Weights of a small mixture-of-experts language model, trained from scratch on English Wikipedia.
Size: width 128, vocabulary 1521, 9.14M parameters.
Experts: 12 experts in each of 12 layers, 2 picks a token, a softmax router.
Training: 682M tokens, 5205 steps.
Below are experts of layer 8 (counted from 0) of a mixture-of-experts language model. Rows are named router (the router's row for the expert), gate (a neuron's input weights, with its number), up (a neuron's input weights, with its number), down (a neuron's output weights, with its number) and show model dimensions 0-127. Each number is 128 + 32 x the weight over its row's rms, rounded and kept within 0 to 255. Numbers have three digits each.
Before each expert's rows: "comes after" lists some tokens at least twice as common just before its tokens as in all text. This comes from a sample of Wikipedia text that the model never trained on. Tokens count by the router's weight.

# expert 5
comes after: " |", "|", "1", "3", " 3", "6"
router:169064155160151098156124154107092109176079121117108157142121140156117163115174118070106099174105140142165086156139114101102123082140146086125109176123191098155123091170152119144145145076160075090127143088146184060099104088069142157156163066116148148093091117139055121150144108156147087091106189139115175105083106169120108155137102121063101192085136118119123176128124140134171130110088
gate15:173135147104134141112092196150160112071181161110208162096147162139142126135170111148125122074120144072122125161066117133165113147169112182121157171081085162164048186119125115136167150116120156123137091154129109068094121159144088127115146102110073118128150095105077152124105132159142129168177172125126116124146128085114148130177167162090154124198155094163114223126143116089103105140104
up15:087093149095092103141149099186134170152147157140115147144155148121122117148155070105160065076198149103096128128175184104133129091143154149120146113090179116086133108091076116150112075160151117147152102112104145122098167095144102108132157223093102122134133131094125133146102089099086157192197163188141115133089170069143158157158176136134158123106105099092102151153168124201091126113172
down15:106156134088119104091091100072105162093116133133076116125153138128096124121101159089081163145090074165140107138159070095109099147127135147071087137148125107119165134087125114160053143140093147168105170129083089140209085152101150097143105091143149061152102204150162179144090155135138123087027090095124099136123129163129112136129147163132129096142132178157159062088129132076118154141155
gate16:143069168099152113140151125177158131133118152113139127134114071136124135166137107114108182157184085151114100158173129022113171115098118146118139109067159197147073140120171087154116155163139118115148139172183133159130119152100080117171156101122154118095095109138114143136119090066174145142137138128074140125067177172089144074125154127052143110102105178096113131165179102096125122120201
up16:124140113111149108157110140118147157123149108163182080117100116154073149130203144133117153210105137082076127215136061132137156201136155061130092093145165172193093108118147146090111133126148109117167185098106157106124166082100117109131139109084165121122119099126106129133118165099095099220133080138105141148123058130121126123125157153153151099106131116147091187095138111164098062124139
down16:127150172181117083081092092090123153106084141154141133085137120134126134144216101049147109134145128097181087157150123125033134096113143142109126077165143107089105163192087166085172145103092190125160149149118132139127218102103123161152179170047121084116113144149122086122118169125126112090131139122189156123119137139123136155090119105174098137068114129158113105131132130106167118096125
gate17:114136076092119111104117131113134200144105105152202053160121139167097142089100142097118132182176116133110092081170076143102093143123106077152158149070107150077153109113119114169079143092164077108123122122135133105169111071114133178127098159150109112104162147117152199140130102071130052157087185143194123129093070119122145133116121070132110129112068127084142108145144120081092109112102
up17:115065136118118108142074157125086099107107139109161159052091076109137089150129115168076109124133156112090118135105074100133116176151146128127135101134180148166087128150142118079133112161070097142163115093080161133038156178137119086166126121100130148167158175207105108111134176117109132078147069110146096087109121108159102118138132103170108116126099100074074153168125113121226131126159
down17:090108121066159088118138144138127118156128123141100134161157145149081084109119072100115120095116153087115146126155143145095129144158159156153122084148198125102152103062143140155126166151105080139088186125102153222123075104107134087128140131154127073072130175102141105090187099095107149104132120133128145061133165149159069189175110091147081089162129192133110057151110092157171131097103
gate18:118119115149143089109109127158064113144154121080138164087086089191115091140178087124106139145068073145158078117087078134146068128124110095136135159081142109102143189169148095089096112127100155105093156141152103168159119140163140145173112109150144095134155072162137104070103132135140132085084132075093161175092102166139122130164156106161052066082177133175142182125158115124164121184121
up18:149138136136173083149156123127089089123130175132075160113110121187112123130094178142169129119136173149112105140158091168104111148151160147105185144131125083148136127165170141120124178179110143101055130154073198127093105149145099082175154146090122153095119193140152104198100105087167101130143101075171069138086167146116114184116173163134150117123171136133184172147121092063158141073146
down18:072084126113111130150137121130162149119124093161168125139144133144079163107141090081115135145150112130213128134082141174070148112087111135139157090102191176144121112144144144193108050066140106057130138124148134057147148092130100121112146174070137097129123139075136142098148123168147148151183180129158106175135138117133207119106132103093134175125092121178133057112058144141132172094121
gate19:173158103097163085123119081079080164115098078163093129121138125131114092150152159126146085125127121073133070078133106130124166091178063138090112118170146151090121090067115146054100157093197170111067128123147134146159138103018093138099194075118113115119151154159110164111113152089104128100104109129144162147106173131125100154130127109162100136129169125084088153152180086123104154138145
up19:175067065131101139097066186134121123123104157129147075083093091136118150119055119104111136186172119172140068093148136116104212112117177081123067147150133130092118090069130101117185030166111137113080089121152148167127116133115095133104162138109109130178117137126131136103109154118140161117108149065148171170064161156164122117103102106136175101136123105118114122118103166181105137128119
down19:169075074129141144084119151192105105155135134092103124153114110085147118140154111107115087129138154104128125089134086109103132111146103137097104131189179096114126066114174138143077108116211137109098129136126116108135090139118078174084139094167162144082158096165121074165133162170109145081079113115126097152146188070195149156105143130120156115164137059152150129125048086096075127195139
gate20:137143090169115107140181127107150093088126112095076076078179174163148049143143114125133105146097122095131114125117110137126115189163141138057120115156108078066168102125164194103146084091132111124162205159159116115098130119050157135149141131124187075161098137148130103087183108168106135118139096115158159103145054151136149107156104139114143143123125097221159160093131102109162111124144
up20:109092133131150140111115093146129073121119141157085118153091143122182164110096131126156198143135094080113148103121113123109127119076152104087121146092145136100153112126177087163106168208147143106132155176148139155141147200158109070137180123125192128141085157170024122153206134167135192101155095102132134129105150130135145078097086129156072121133161182126109167087141129134103139072082
down20:202192160163147139116158083121113166073123144087133052110137108074157112092137071127117159074167128110131083099074120150213083121175166127161135100041096104103136186122062151112129082128125141165156178134137099125124153121135136119117106149091073093149096093120068146148088143132092130163096142131117163084084123142130113142154110124166144086167153141145132111185157104140129108100098
gate21:116200179106191069158136106128099098182097086099080128147115124124085151073124186091163107115113110134120065204095057090150160141113111086136134162101169104142150136183074098164106117122136128131116119146097172183125101138120131154139137084135108075180169094127170169075194164135134123087139170135097108092183116130082125139118141137111157090146116132146129160126199146120091134146118
up21:089100114161109198087125104153141156069166168144123145124112106144088094179140103165159149172099137156132195162093149149160042163160153143026084124113117090150147091156189142137161102167148122125197103118150113130156128149125202081141133151108176125115161104147088161212120102140151124136159111110139091149133124119164134113092114150112090096154153119079121101098091156130120066142134
down21:169187151146110134163155164075176162135112120125110162133114173169096116103092140136123100111154136142144069129177121128140187135077102093154132133157137077156123079152160118172135163112196114114127162088118108175072135126192086145187136036151120121151157105107154093137125149172127107116128132075121130095182079070070132201145150125095096114147094092123128116138157160080188160152143
gate22:101108127136158088120164134137157129111140053195121141080086129166116097138190155062113087087135066094121152102217106081124162185113097103099110126076105116165154128185107114107093146102159123086099133197144152142134119165130124119099118109140128131170144106172133159133171103057147149111081114130101143116154183128091136087108137065108126113050115163128120092114132148106209142132120
up22:131110122168075168134090150174162073210111114134126131178132100122044171136132143159099115148119178143058141089117142115114130154096090118126081125196097080140156088164116088055146169136146129130143126161084059108136052145104064117091149100137122150167077103117104131068090148123096107061109169138147151111117117124151145107152136113149137145172138124135134104123159091168156100088168
down22:098157097079126151166139086143104155149151139138125119159132111129125114147084117164086160153117157177112143174139142135183059152131124120107119118113094180090141142063169163117091093160130060115112137121150168126097108149150143099134155196209130188126149160137147117146071134107068128123124090198111126136157171073192135065117106163088129146167143132040147170139109118116092072090124
gate23:142066147088154113197129118176164115146084162127136111171136113140084169121110166148094091105125103109082085134075128183101153121144124059139132124153133108098116139063116120120107132167109147131110097137149090141092116175076090145113120174068170134168122096177091124109145186111190100177128180084194139120165138163155157156098127128129129119129139135136118029089126093102200098121165
up23:092178112100170139055116102129135133127108155137102128138096084136139117146112113102106078139176114179138138076132134084111105121151069105162166121133095175131154120226124110100117134110126096051133136175106109119114133125098171152159118118100135118079115105128138153186090078105154148132146112190100160074134219136146124104117093153121135040146150159124098207151115077115070127144176
down23:143113182125063170139128079139179145153135112162225131126148159158164167184167081159152115171141121152078100174122155094153140162110128153157115123115109163124130135099096121152141050092183114179116119183124158137097123112134150091182116156119076137140143157099118118125052141145071139136043147147169161159169133113126165151136162114100120154186069133150160168130151115173120172133136
gate24:139092147165108179129143193181072137155086147106153086181087174179127102124118103217113141137136103138138144097139107069105121181134085154100124121181110175089119097167038134102119106104135131132111106119190124183130117122117061074171111128125127158180163161111178134180111133138140126121156089116134108156134149128121127119121140171159104143184154083119078117161159157208136129166150
up24:133086139117149125070145116061155090195198125128109161102096114184139111171138090094051096181136127125161132167109112101144125113131185133127135126204111126111157160106094115121069161068072108100150132124118130146126122144115088097160123148125133136181146142104098101083188101147112107112077132106183177129205144092072168105091122116147122147122041137131157126147179155103119111160153
down24:164114164111101106200072145149110117076099136095148107172147131130134093068090117163137088099177067108198106129118076128104145141130095155168161140137162138143137123236104151140112136114143178157105139134146134123196090094131123196119166122120118110097070110094147186205129080086144102130113120110131067160100130138157207168136134146088153093169137128137131108106106091112109125101143
gate25:182161160146102088133108152126143149153167118146137114135135084130096181126172152075086119143132100128102065118153116111110061076105170139122098153105119112117113097125065160108116088139118147167180162168052135114172134151092201122118185113159142122177175178169149161127141143197180098091144139153114118145126140172065116129139171098135115218104117172176113133124100084178121137130095
up25:115108153080172083042162117093138167130162135134133145128149175121069109158159145138100099100188118086152092131146121158176178149106115081123162151118140126162163127143076102164076131202166122158145119159150148136116172187119120123159087074103163110134155066136103130069146170151172116139144108151100137182112145118120151193063117156136168153122101172081143128088146145065113123069099
down25:169113112113137128148122128130123138095123062079064093124119130127100156123114103167152076130136098088121199114091086123124108205132145192120144165129126153148066169099118172103142153125139128123078115152136144088071111123124092132134156077069079131145104120101075197092124145204078092153084077093121130131077112134144116133128111175145149088120063080158149127163092090070121161162161
gate26:102106121086132098144193126105147156122120104140070116159124089097165141172149136149118134068104085164123133116182106041094150150062121078115071123139160138155171156153137107191174128166142109128104117147172124110144140149145144161139132199140154178124073141145159100155040144149114052080105189158136103105158167200146121129094105120120102139118112140187112128136133112107088178146108
up26:107173098075106143111120130118085139082126126143096109059093190117105087147087120145157158133097175099139136107073126177110089153118135116110149121155150187119118120070132132089140136107095076126080120138129190154117194082143162119138075116096106145125108135109162160140139121156114114082102140088140147170140112082120172146186141144174163127203215183144076154133146117184137147131210
down26:118105139138127140190108074091109111134140133174155046185158105137092144190195128106150096139122107093103128176137177116108113180082157180092105183099106159145187132130125144141041079145154148102175140130106121117171124126083140101137112186136092149158137091160101138159113123117094153168091101139127123092163082110142181089146084076131160181167145115084192139140102142100127111112093
gate27:088070130157125139179102135100123115129176161141114116163136128115118122144079074130101120245139111157146103057121151093147083100131117140146167121109125081168134146150112169165127155094214160155137128093076094174129142114134147151100081175137121116134137175125129116127137184109144149167117133161198140113110173145165153087138065132113130098130175080091134088113167185148101185181166
up27:175145135122149103139141135120112101093147127170087122170155130086091219188115123128205147100129141128119145134133171116192153155086091132082169100067134118119116103099126217103115108156109113106152123199192082185148164194106091107158171126063124131159144088093163143163115123148074128109148128111101131127155107113169133153160139118102145087159167115147118153175112104134138054149102
down27:129070101134146112147132124125099088131133092115117200127134058122159097160109091166078118153154192164083180140111150079119117088140146127152065168071079129172116086145103145109152131174154063149166131148098126129034136102104093153158132193142124113172073094133115109134085116114091146133093146148094129139185149112071100124135109166169100080103137096134090097102076119115113111070113
gate28:134137168167128125092131120150104113159137112184102082070115141190125039121217173118104163146162072174082164106122118087129095095147138093119137176154162110096144090179134110148155086151159124148090152150127136174159123150128159170094106107187219165126120136216124164088120116115156129103141160110125136101120137136112088096089145161106091130132142149101150158103106113098180153163073
up28:178161124074094114119129155089145148113139143126095163116157179174112137115102132169124122148087099094108156167142106079129139129120139128089112120118070167149126109160126149136112081176184101139100172133065145152128123065103098138162105087135092130187171135144175151125095176160120143063116102159162110047137100101065178149214136124133168142090145098169094067128130185151073108111160
down28:062152108088159090121162120093111133064183152116067131127140115100182163114072090093145165134072161102113162059118147143146153133139114120174128096162122094180193187123146126132146176142130080156188144146118161093149116066128177143102105122123119109147090108170141177112099084141089114178138049108183111120095180153155099179134156116135106102156131110156118137141165084117147084113156
gate29:144072087116107100107135108086159083146086116094131120120154141125155156096156143131138137194133123102089136131196078121103072132096144151105091121154152147156186152093100156094100160109124085126103155170116089205233103143119102169113153127160170123098126175162125110174156111146112169110078117134129086110125106210169156148139098093101157135135159174155118151142118124138160077103221
up29:167069083206100098106160123160164150160115131086130096164120149141153190103144154076124104157170125122150139129149181088126080124056197109176133084142132122154133147138158057180142114097117104154124118157123088189197105117105123160127184120082129150169135159135131103116109071111132089138088173090163151106165162126157114144159103104108165145136132197135149139144168127197177117154141
down29:086118121122094115057142192133114201114123146097139054148090144140133141124150129060124093142141193103108151085135146124135134143142111151081122121109108098193079167154183127141136176099130052105201182192158180083118173128124080122150156127117134111113109146125110130098111112117156127163171093141066111100109129145119061117173175170155135099173108119161191073113118150132118137140131
gate30:154132106127185117130147080135124130077121141154114106166093097111116151113082160093141110118118034072188092130119090135129085182104123105117146165113120121095176135115121149139109080113148114066155143119130144121148122120126099045212149084117154074124102184141100111067171078137245117151147143163110161138161092137145159136128131108076108142166140122126125156124124112109173074089096
up30:119114132157193092097085170107090088095140128104137168035111144077120164135086093144158079140110105106135059149165123138162119155080142141115132114148096115076169134109092165127154129142146139113135090193142091097175126105178111144172170092103126114149072162100113096109158115143116133123165164132159189086081095201072139095148118091099081091180165157121203130143113138104116111146135
down30:134171126150196168091120177113176079121102126123111082134181100173167143045152104145126162105125084158113133085132163121112181128097163093137057084153145115168190151119147153142139107175106120146193175163140164086091092171149178170140077106062134149109105101143093110115126152123117095170147126126081122096149187092131156173120132125166123163114158137154129093181101074150121129149163
gate31:135129126074124130159177112148158160122127060110111167197108139151123131062089120128097128165053101100127138182081163136119132178112123089164136147101143070080112179088084118143092157106076082197116126139092074161113141130084172094142159094141112153179100122118153139130139124151197064127096141111130189155134113146107097135116119131118170121122097086189090074138125143159132092195129
up31:087109133160117183108110175163125103131115144172127095120086151134107176123227132149081116137125097163080148081216079109128140189086124146135126164158075141174131130125117160154161078116160173095098066129106098063094106157120126200110133150152129123100161144121123120134075160103133132155147184139188102171092167152113094146174160123139082120145107123073173162129097089134115152112142
down31:132129138201119197161104201152170127104129132106144159187150073161175176125160118111074146122123127129137126128111107072060159110172110123147113117143111089101125139142143134105071127115094072147112120129152089102119050166097147129123154054174112123091131191134178128146130173170188126177099120143127122131158131085098083135172205112138082123168097158109126144089120147149081172149137